{
  "d_model": 448,
  "n_experts": 64,
  "d_expert": 144,
  "moe_layers": [0, 1, 2, 3, 4, 5, 6, 7, 8, 9, 10, 11],
  "router_score": "sigmoid",
  "normalize_top_k": false,
  "balance_loss": 0.00017,
  "shared_expert_gate": true,
  "lr_router": 0.0022,
  "vocab_size": 37664,
  "norm": "layernorm",
  "beta1": 0.9,
  "beta2": 0.99,
  "dataset": "wikipedia_en"
}
Below are experts of layer 7 (counted from 0) of a mixture-of-experts language model. Rows are named router (the router's row for the expert), gate (a neuron's input weights, with its number), up (a neuron's input weights, with its number) and show model dimensions 320-383. Each number is 500 + 40 x the weight over its row's rms, rounded and kept within 0 to 999. Numbers have three digits each.
Before each expert's rows: "mostly gets" lists some tokens that are sent to it at least half of the time. This comes from a sample of Wikipedia text that the model never trained on.

# expert 43
mostly gets: "Res", " Grac", " Roth", " OS", " Pad", " Imper"
router:560552538472520585517527529485445494496437424476464411510510482515511529579545533491473441414530529502472579411469530481508499508364457561505527517496503469484459522504484494506477500493476450
gate0:506524468492558483468502454444498528475461485504591519604482487440457488547550475450526491461509497480495556512543538461396512534439496562560491551527516535498525530487508499509500436535540442
up0:459506549471513529457535422495470556487494507551483483443524482579487506446494524532470570529526456416507480477466435484468502482471528440437506497528456541489552399509454461561439530473446462
gate1:478508498426476480503566556481515479532482536431373513476495555503506545545537494457491489489446459479434500533519519488533514504531541465458537491527472512487570538572492527546513489476488537
up1:475561496577538447444486439511494553524535565601541494488463523449490521524450493573501489493575501479516509450539467484486463511529493553528463516472541483534525478506546474510536482517478510
gate2:413526526451511482492480511471533564489534524533503478489546426523515578529529421553487505528453471426510537495558499465425505524489534411511534406555508495477469629521486484502444507514544446
up2:450440505393475496487504464488528580473460516475523467447538495521530559555474513589527546612460520450499538499522512446463564544436463427519568459536453506506465538491520531484468472455464547
gate3:404406511479474486535567506502541582478550545536526557484524451494515555507518511516538521503470479485469501510524574461505490509526461526524537518577518476593419600545488496520481496457430437
up3:535443427427513467475484505454524651490484457555531534511505442473558451471520483573527492509523502512608507472516496514510508547573554536486514472486505499534525502499540522476502432473485437
gate4:489496589485531507526486458522464438533498490460510474606515517489489461491511469538501515467478515547533484469473465532531528526460549561495555517530438486498488500524494474550494459494409444
up4:563484449467495523546513484534475470449511490484435485517539559438513534525436519525544511553510447494499499538440481544440622450507544474463576520477525527475462537470489559439518506477443527
gate5:522495492435497518436487560556514477468459503519480486538444504575505434467538510475500555550578514465486471464542480547487528487521501486415546506543427515498517577499489504539500516551531482
up5:449547480476441533471513514528454475541553549431551463454470538513438516523527570491550460448396455512553497508507521520530526504421488416548438545508512498520567472504522489540482535519528541
gate6:523538526570451524471452502559422446492485469463449483540538471487522522409509488443562437443517546504391500534463462508475509508512425530498460509460488483504375578488496546481488554452483534
up6:478496494486433479525441540546427575505451451450435500450513578470550509501446411461588479496474536557488488533511524522536449503529475518573524539510528436497516535493436496496491557485483504
gate7:579456502491545457399438502451470488423523450481506507472452489523517453523534540528529499482512555482516470492463548430461470473512421455473480529445534467497520516436494489468508493498481549
up7:512502473560446444549480527498526481527515487503454489460511484502490523504542453487483472540503470503452538520585504525517493496468516472512483511527486452518530504555578528514447495485475515
gate8:506518484510534516459515476511505496503481503490516510482488559503518476547481484490476475481524489504377521511486512491468602436445442516496584487548450487527519542527469536460546511501530477
up8:547473514541484490506496509442494565493419509528614528448534559478488506584512532561515481550505527529461531463440526528541509544423486543477556488508539501518517509474506522451492488424525475
gate9:569557513449494543598539551501448497459505480494420461559497554444512488514510535481478517504449510476512539487491528495598500448475521524508515489507464467434533455464499594487505458458525521
up9:485491504521517426497490452439512533497463457555599465467495517536488507532436533503571605540424470478483477506532512479490465495462495452486487504486530509519511530469507488511501564531474519
gate10:514562456468508511496490613490502499464525435514486459490448506501486544523581491535444530522444547495496510456518500476479529502480479596418580536503494552396470514487435573495481478514464456
up10:524507402537583457505556548547512532443490471504541486525516440541627528501536514505480448505475513506463513401408445490544484511453500478459453536501559455505522461450562530528532541480529476
gate11:505517461484515556519523469424479452486503540509537501468524479550474564538464443499546450537485493534576501507412431466518564483424529496478472488505492486515508487493538425559488518530472467
up11:501566578507484539499572526449476492475487508491516508540503544505486415538477519425479422521523504528468475492457505496514475518507472485525476514466509541480497471472498537502520483468494475
gate12:443483437514509497527532464531546478513539571491474556388468484512429534503533509531471477503501420518468451527545458424455433460556499457465444514511523509592440517599531416551494551505508513
up12:516472441434546473555512528432454523415434414514497469527525487470474521541519519521490513507464545566510458495448538498528503518505501491445506482498500477449474547530440517458455533471511455
gate13:491540597417490495413505539533467491486493464474512500551519534451493549530547559573532458512467575475470492441471557585550529589473481542507511485461505501475509504474555455518482487530505481
up13:537479429479424473507494517543572528501498509533527515477431530436540449465516469550450504495424509552521498556578474532430523546531635457496531503509440468516496473510510548480483501472476477
gate14:534562462557515545479488473480506573559511501499472571437536463501499523450519486502523474427503529485493562518503524523506434486576449444488448622492485554506519485505517469513446592506495509
up14:449523497488528588561515475465515488490492449582478379466481593501477487536520476473540537524543507487450508489464503521478519495538499465480569465478411576548450428454542470507525511529473506
gate15:572494494531495516462478527474514543535528557515412468480573551452587500534498492424532509528508495425561483414552485509478491494525484465499470495516508422513534484469486592497512495490524501
up15:489464521503447407586463417475510477480533514450450510518525485517484452449496566587531442503560474487466512526483555502527536465471495486494521401560507510610491514519511491531510548477472491
gate16:503429502512475460470433465550418498446454528454408457466500500512539493450460471511516486450537492472541506506485536502510530488455554450434532562560551469484422462498496532584455553527493513
up16:494457500549498494548373427477509479434469471540448488528519528508533500533521518510547448447444553498559480471433561595586450528493542509469515473529560472474450472413531572444440507442483495
gate17:522530392515509464473519480503473576525528510495445540501455498538587556503503522468555528559532530537511502527502521465583432519490469542449510541445472486491551471539548506485443503504461504
up17:455557492496455447504507474476510545585499534509532547454484520459488505511428494518524507519521466489474517491579578489510548483470522519539527597553519480515592519564478512561496533445449542
gate18:514493589487495474470530463447602556561515519463500496461466498530498506474509530558504510433510468539476513505576454450468418467498464446565551475573600474517499445456467492520532507522545477
up18:528509490530416468530509480562534472497545487516556480553502411424538477493535496467436478447468461463496445429492525481500504490521544514478538474632513503522472511542545413531508521450568432
gate19:501503528459407455460423518568496418471533533371519509477498524454494530586522522519459484478446514531475518540494515562526500568495484562429466522489494550530511580508450507518521467466509489
up19:489419535432455428510451511473486543484447442530495468480535433453521537482379406461559454536473542538503504472507422472472487487571552453476476401494498571470519577495475501456509502552522510
gate20:495541440406508572457555469471496524459464478545423523482480533519495521505491494534425484463542511428520565577449493461495561537442471503499542454469459489477542545523428572538516488520475469
up20:459471461415536500531492516536480502512457493571553471486441512491492496516509419466517521517420477475483512572550560507499469475430469486531556470443538449507573503588430531549482540488511520
gate21:498469516521453440419523454484555474458510545461512470509483534451557504520482498478448588502491513405454563535509534506561480477541467557517543449500507510443511535535473510515407449548465482
up21:548577546540485526440481536514443508545536434474454420551530444487452529516471491491448516489482467508533465467447436498508488583476503549512481517473466523525491454433470529430484470509467534